Experts of a small language model: 14 layers, 332M tokens.
Below are experts of layer 5 (counted from 0) of a mixture-of-experts language model. Rows are named router (the router's row for the expert), up (a neuron's input weights, with its number), down (a neuron's output weights, with its number) and show model dimensions 0-159. Each number is 500 + 40 x the weight over its row's rms, rounded and kept within 0 to 999. Numbers have three digits each.
After each expert's rows: "comes before" lists some tokens at least twice as common just after its tokens as in all text; "comes after" lists some tokens at least twice as common just before its tokens as in all text. This comes from a sample of Wikipedia text that the model never trained on. Tokens count by the router's weight.

# expert 26
router:551478469574527514555476491486525450468517540472489532511522557538496454514501446462429485551486578553496510522493468482446558424521486469446502524462526479560416438578464523541453495434571518486502491547519493515583470455490483482466503528455539499529518494505442466534517562504463530521505516564455465475467493429562501517427457537477457567453462523501497571515510486460517560410468483543571468501509506525443585465438493444469497534536536462496521588495542481529477556473559443
up6:491476490490464436520478527533520518579508487435551518514496511452521510596496459457520529543524485451578502472526558486519469506463572502572449455525547607475552450509490562451565551488514556526575502492599575590450521474482455523546497485509453474481427454499480490496519570429483527451530460411461480519542481497507507510515520444481550462576506467514538495484484509503545473558503449536477470502463489463497443507499431593497511559491534494513600478501494510488478507459494503
down6:514491521452491487484513538535490530421487473567512441442517530491493493517509575568485482573508483523593485524477546533515419461464458548453571437498432559494530425485464453559408498488503502506475524450512509539491515534512559505561523501525374397466490530498504518501440471450560474510476456410524516520525505439497530521510500534594563585522576430512511465492476513486550499509564518535502401499469480454473567484497479519463522529498510512503501466486495521516472484528498508
up7:477502439522517502428504512455491445502507520447530516463451395536545490449437486511509525542512515492454496482470494522547508511442481483454516504524471478482469515448412443513476536497543522424509470426604492507472625424497517499498485521573450388504483506497498512494474445493496488501631460461487500513497467540528477497508519503428497556489461523499409473515498499533483513537486532499531512452481493524487542496537497451542500459499560504599498484454578499603429518455519517
down7:508503487539472518552476426446447467509479502472522500503403549520540506464478518391504517472469435509515495458484484505507548529435463471455596493527578572477478502454499481547520524484483496500498490426587413538468505514470476504511569467590460524561506502514502546490490472440517462519445413405528520495552502534500530540546537473499500504467523514554488500516562479493454461522490492500532501484596494590494509499477524494531496460427550481499507531448608417527510566462519501
comes before: ",", "–", " |", ")", ".", " –"
comes after: " in", ",", "|", " (", "In", " September"

# expert 14
router:502489536493582433499524509542450444482535482490544485485459474516474530525500463483490464584506497549475500446499495529514415519402527548542502450488521486452507406447524566435445513471514517504482474524542520436464451566505479516397508473500501489493444537548511538539517544502547516491428477508418526527426448487555450544558538458526473554456552460507566469489576554517523531537546521594510498541549523471482513507543518501438533564511533461442485442483513465479446565530505478
up0:480543451531504478475564518478412518501451445528502462511480475522508423569445507480501488451477458532500509455446448492523443516488506563553451510537560532620539505532547634555467488435501498485413499477499482390450429537457496495505445514498497506568484519466522522462447550492449483495499519463469519527513502467474512515542466412434504504506486477611491496466527461458501476544523438474488465513501517495549501496577534551506473479489423504496485512501503504586500472511426495
down0:509526395488500500446491503399509509497561544487516490479550509631407562457457449510501516527519515544500500492477504481488537496488491556502494548504506533578563423440489479512513515447505494424487477466485422481435489515429443444469517464534503501566519525486477445591466489531530505570519498458455492530521554492600507474549499495516498471443480562441447464530548455504502539496555507490471561517562544474533479499505491446514513597508537445501470485546500515518440454481543492
up1:536513496518541487580474553447556498473509499527412470451506529448560427490547477504566514563485556576458530457515455525494557525486586534564519424470445461526492480474499532516450473495497427487464519413578497517489488466532528530534466484538428504498415471522511399536526516501503555501489477550486453509516457509494511540513482502459497502515518502516494488488500508505449496517562534433385524523510572589464500491505548445506539542460561413456551473499499503474478529490498417
down1:487559508572491406454540537510513411469473524493489568515473525498570551467500500449462483561501508506444493383486507498535491479519496509491509500476504494512461483480506614535483487437528453448470445513502517521510493464579503526560448456518480504494508503536440486540529452445514544514502496480424484481526478570454526528514484504464547502540381386469522475500490455492526494456552517562496582557499513501552538472525582530473542556447481552549525493449452511545494490501536427
comes before: " |", " ", ";", " 1", " Team", " 2"
comes after: " |", "|", ";", " Team", " ", " Player"

# expert 31
router:515504522450533476481546501424503531454560541479438501450488525479477520465513486448440573529544492469468456521494539448447474484468479532456497497448542464435544472487469511471446537579558452516557488546474518500464487526445484415501539537505553581526517540444473555529524459429448540467443534444451435505515550470466549559487460522515521512455461459461576554446509550454528496560563467497551503549474551551573468470494451543444544516524465540455548464543485441464467507525536509
up34:520482567480506481427522447490489512513578540479501507516498509497584459477513467457550508488446459485552504405472450475443439474528450501494528494545425482478501541503468538514581503435414482551511498506590492476521484488461417502476492511477507436483515505545534503457445618571488505527541513481502573520522499574488527427516477559506453501535503500600536430498484468456501412423507508569482519473492498473493497494490530501499421474551549530500449552525476517487539502437558540
down34:511534516542592524518512494524475499449446554448566471531475511526479575495503479489533496537488549512478469468442533500454566497506460442394459511480496498508493500531503438513555462474547447500480470512469512507546527511495475548547470471409517496494566506595488526566492506458514540380494600436450502455414474482495509498504549502546521476561504499520562534544526502459463542435594442452480583474537513520486504515497495508440410519497488534454474522490451444570478512503480510
up35:529487479500508517507504488513481494546503513565526597598510491495574504432523501497639508490469495468505514561503451528484562533510501441507495496564471554527505484500592553534481437483547450507399485494551549580483465564509490496503399512568495536542456498512536447506565608566506519482452487488477504517438507485500580525552506490489548465518431466566500468441527458507516503530509528496499538499466513547483495537498556440515498545496563516539502498499463501521445490415520518
down35:526538426466560525574511498536457498513453402476491473540463463523605515442487492461530412528474406445564502568542470437457580436500515561486533482471471502485424517491539462523451487466484488485504511500529509498495515537592466509571416384512545537480529483537534495541441505490486498452468492506494503490550542479454548529527522494472445532518469466527520524505527517533551522503554516596474510506463512536491490584512462516600509486513547490473494516458451509484500476531443483
comes before: " |", " —;", "–", " ", " 0", ";"
comes after: " |", "\n", " ", "|", " 0", ":"

# expert 16
router:534477504446459435474544508448570515468510515493447534498472518428501510487509549453499524424524520479472458461519524552439474559449472501469521499500498448481578469470471514483516505456485442558520515582467467462461511525504566485534576468447505557481449558450553523550529483448468488525512566479514437543447493507493483472572421538493563528455475492443525435445449487439429588498534571454563485478523506513454511495541553510516557530513449591532562483518474528536478445516552494
up0:505494506517498465470510448533460448434503398496523495524437555514472519426491563432577500428516448487538465501531466534506491449495505519516503542488444482500492547570524442376479566513484577494455544480526493503501507480540484498537432548499462546544529562509438465477512569469480567439496447611541469476499495415464559536468514486582501495483549491525491468494481502491443573459483527437512528463533458494500543512547479524505503482482508465483604467520516413469486491511487483
down0:390552523463494519512491572512515514523443613538496500454509476566556447450534544504514432549484463469465457472500526475539465491481526506477432511403501498441484485474495530476453528466493502525498521494476570538513530563478520435490488493499528508497434533549606511496604504511548530513566518437488496526444456576532485483498471491472499540476505501505521504511522487545460542614561504527522464476463487489489504406447515430504502441491495519504525463472409567493552507431542488
up1:542479511508520544469424461554426470459585500504503489503451475497597539490549506478501452435512496427471445497469577529483520495520477542463534515504489453474496574486464528498507430532493622537471486556557484510417496524476510503497445537497458505502525504475471567451554497521498522548412508548549538498532533575506458436409502461487509547550509549507503513499447501541494536514501472522415464477580564496486506459532522534483458516485545600456487517539481435446467525501443500
down1:475506409574499498490547567479502517509475511426448481476542510538461515572553472500446628503485502572487542499578561489522463473494504503473510562479482536542505500562572479480505541456586542505506448457488501535499496520483496533455508454509559487510522499565506489471528499500499510506482520496533368513534487476476469477447532492513509495469443548512535511502526595474458492447516536434525493446460485549464481502399559452568456414511500446497465457435500486559513438548505468
comes before: "==", "The", "===", "In", "|", "\n"
comes after: "\n", "==", " ==", "===", " ===", "===="

# expert 23
router:544518544462559474468547502420518524465541574469466501447471549469486514464548500471452579533543505507480475501520505461454465477464497540442476461449525465450552466471453505474444549550567465535565488547478534502455488535464483430529529557523555569537493558462505549526504447435451537488451509492449436507499570474459553560511478508517532510444479451446567554448527553470547495547557464498545488554475555558559476467502453558457531516540469552442528454539463455465460518490543498
up1:532509430469519508408395460414507512477608468424495523477503493496487497493547498507458409484571573534511438517546522544499484487509531475423480534448491505510567521437401492534493515451502484472398474484483451491506497483516554522513444497548492523531546472511426455598449484554488508478546556528539574505521522493476555442491496538471485465584491457518440503480502491561521525461500468519489413514510451502522560506503554486481509540526576472480472499518490530491456488511523484
down1:488515509475523553483490586477516502540531479475531515511522507507494476479493502458485488472490490488498465493532508502505510543507497541506484519379500551544506419587533524367507480494513515505473444466501450498508535440500463479436506594483481495507432500484449587515504430545462599473466454532542505492479586521462498501551474502492381547492500375469560524482521503570562532499501526492509438458513524562476495477537577466490491473462542537577496427494485547525500518492538461
up2:485498453482492580520446553483511488484477485465509528495497520502491471511484519600526487531531509499567543557493422506580458519492435484502484535491535498511580488441529520528453475499484503491518503435454531492464501496509458493499512510499486605461468522499511509506584455483479467492499496499502595496517472512538456420430589613459488550514503531491519522527484398466563443492493517438524420519549405507496549559484535435555505512448523477512565538521553515489539520569593526
down2:520484467466526539542548566481545504484575448485535491535494518508524535465463524498558559490494474499458440469436506527511564523543488530528545511527492484585390541513602494509502492438470482469495496483506434440497503468459432600552511538442455488466545459545496495530583486524498461481572507463494560527491451563512532508491475545499480493506533500534558494546470524455484527403510506500479521501445420523541490516482516488464480544442463445440542470498451489426522484629512465
comes before: " |", "|", ")", "–", " 0", " —"
comes after: " |", "–", " (", " 0", " ", " +"

# expert 0
router:580548526463464489482527556418527545481530536554533535480480509438415477489554444485516548462487442540516502529467512503469529471479525527434481512451521479481547478508450541484478525478569539556523462545431540451466486514483551473467535526486513427482516539474430538563520435446468546520514546494438493529450582480454556527561479473512488522471458478485455479466471523514525510533539448554490458562564500437585547493424476507458477442535442529571541511610530485484487493552477487
up0:454408579443525508501507495484514512543581544414460512477418518494539503527498466527459574498483569512488458494535492503582541484518502492537494484543487442483515609499539484459517423518465536537490471504523559472579504519527488571489501480495519486571467484481495554500459464472499391552495520520557488458464481522501466481434492561583477528522506448574478473493502378524493500488524510512368515487486472461538496516464516524537566522459455479472512495512508514491493503577443511
down0:547462516521517516540572454487489445470527572462518517461475542509561485481526520536503459462494500490446494420487476474512574503555521489499477525486514528509437597434450444493484509463508506515490471548510330454452582527480495503493556526530551475473436496504454476525562473501510448475536470424501577454491448582499480500446530571502485556515506505521518453550419558497525522497598517524383478475501509522494430519499491484566513536529496524499533518500516485533453500509478513
up1:500499601565505486491456368525555593557518497424494504479493596499456460438466522517506462522544513501471468518519513514545559500517493477462500456518477453508511498506469458499550488488584438486431468531532496440509489532506514501508525490472505480546481440488479462490508484518503500512524465512462495535462600533483495407478560469505457472507460502525482455473443493474556483519505508492488441475480436471564501554445510495449477552573489473581457512441402519567587465502430541
down1:606507506498505497424503479483436445471520538550537510494496427427488524450464560630439499466434560487606502483501459545435498480518478522492416455463398506419495497495522549561518447468514540491469513502492509467501511475492501539548427487488507487502558448533496555498511473485501502517594499498519541466500515475555510512500496507467467518496478493540534481458520467572408559524505520508414527501525564488553475516490508553497481481558453495421507489512518485522464495500601530
comes before: ".", ",", "\n", " and", " (", " in"
comes after: " United", "S", " New", ",", " of", " the"

# expert 8
router:555522531496523461477550476437525526454530530494450506438493529471476515465540478439441579534541488523483500527532518475457454482482478549480508486454548467443524477485459504472466553568559471531553476540481537491454474534456494411520523527510545586536502550443509550531531462426459536452448522470437432476491589475432545557470467522506511497458472454429538546445516539464546501563552466461543495555488551542567476469490441550448540476536459534451527449575492457467457535515533509
up40:431522516521532502534471552511508520565503517499508471530509507516496508500370398523492518497428511530471487537484545524521514500555497498475489526577370595418481568497519489482499493482507486525500454512524488496461525402526492439464564500487452503490503413507585496485514551541535484501529469455528529560533477506522535506470521497523516515513527491569470484507481502482531519473524513538423501529579448477506532501490619459530536494450499437577526455489542455470600511573474496
down40:461494415507497417495501494509517506511489478528474521524527459502526540494535448489509571517483498537497487520539470483505458507618510475542557469493531512554496539488479498452583496471542511522496558477479437632438525525481504456506527542580497405510508514540509503490516478414487464468516461527488534483594498509555545483494512472464547491508585611394494459467452470516513461512473507507473428484405523565501491497397502486541460503502535555460445481520464491518536493542490458
up41:583504499541507493462447476519467467574481511418494579509503533551458484527419504565514433521488499489540449421461484538509577443476494475426542475546467477562553510513500534527509502508466504581535536419564467463458592470485533482523510520421499513530541480511487469486456441538447502542497500514492563537433475466542491464496474479511487485494500546489548536513417506523455498482475461530460529513556452511524456620508463471489419558462501466415526513502462508461505575515462517
down41:467524510573506532524448500485511523476454531448494502526491507451460496503447502524442539501494483442497536521441531501505427464432577458525524589516540492575569432581514562448494487567482503570418519498466525542581503509528541625467470452571460516526508521497482522471474468523514458468552460510470514529477560492499542488496521450478574455536432500520546501470479500453489500440517469440492540477473474524417514578512462467461545485509450548512513442523497570571487505449532489
comes before: " |", "%", ".", " •", "0", " "
comes after: " |", ".", "%", "°", "9", "8"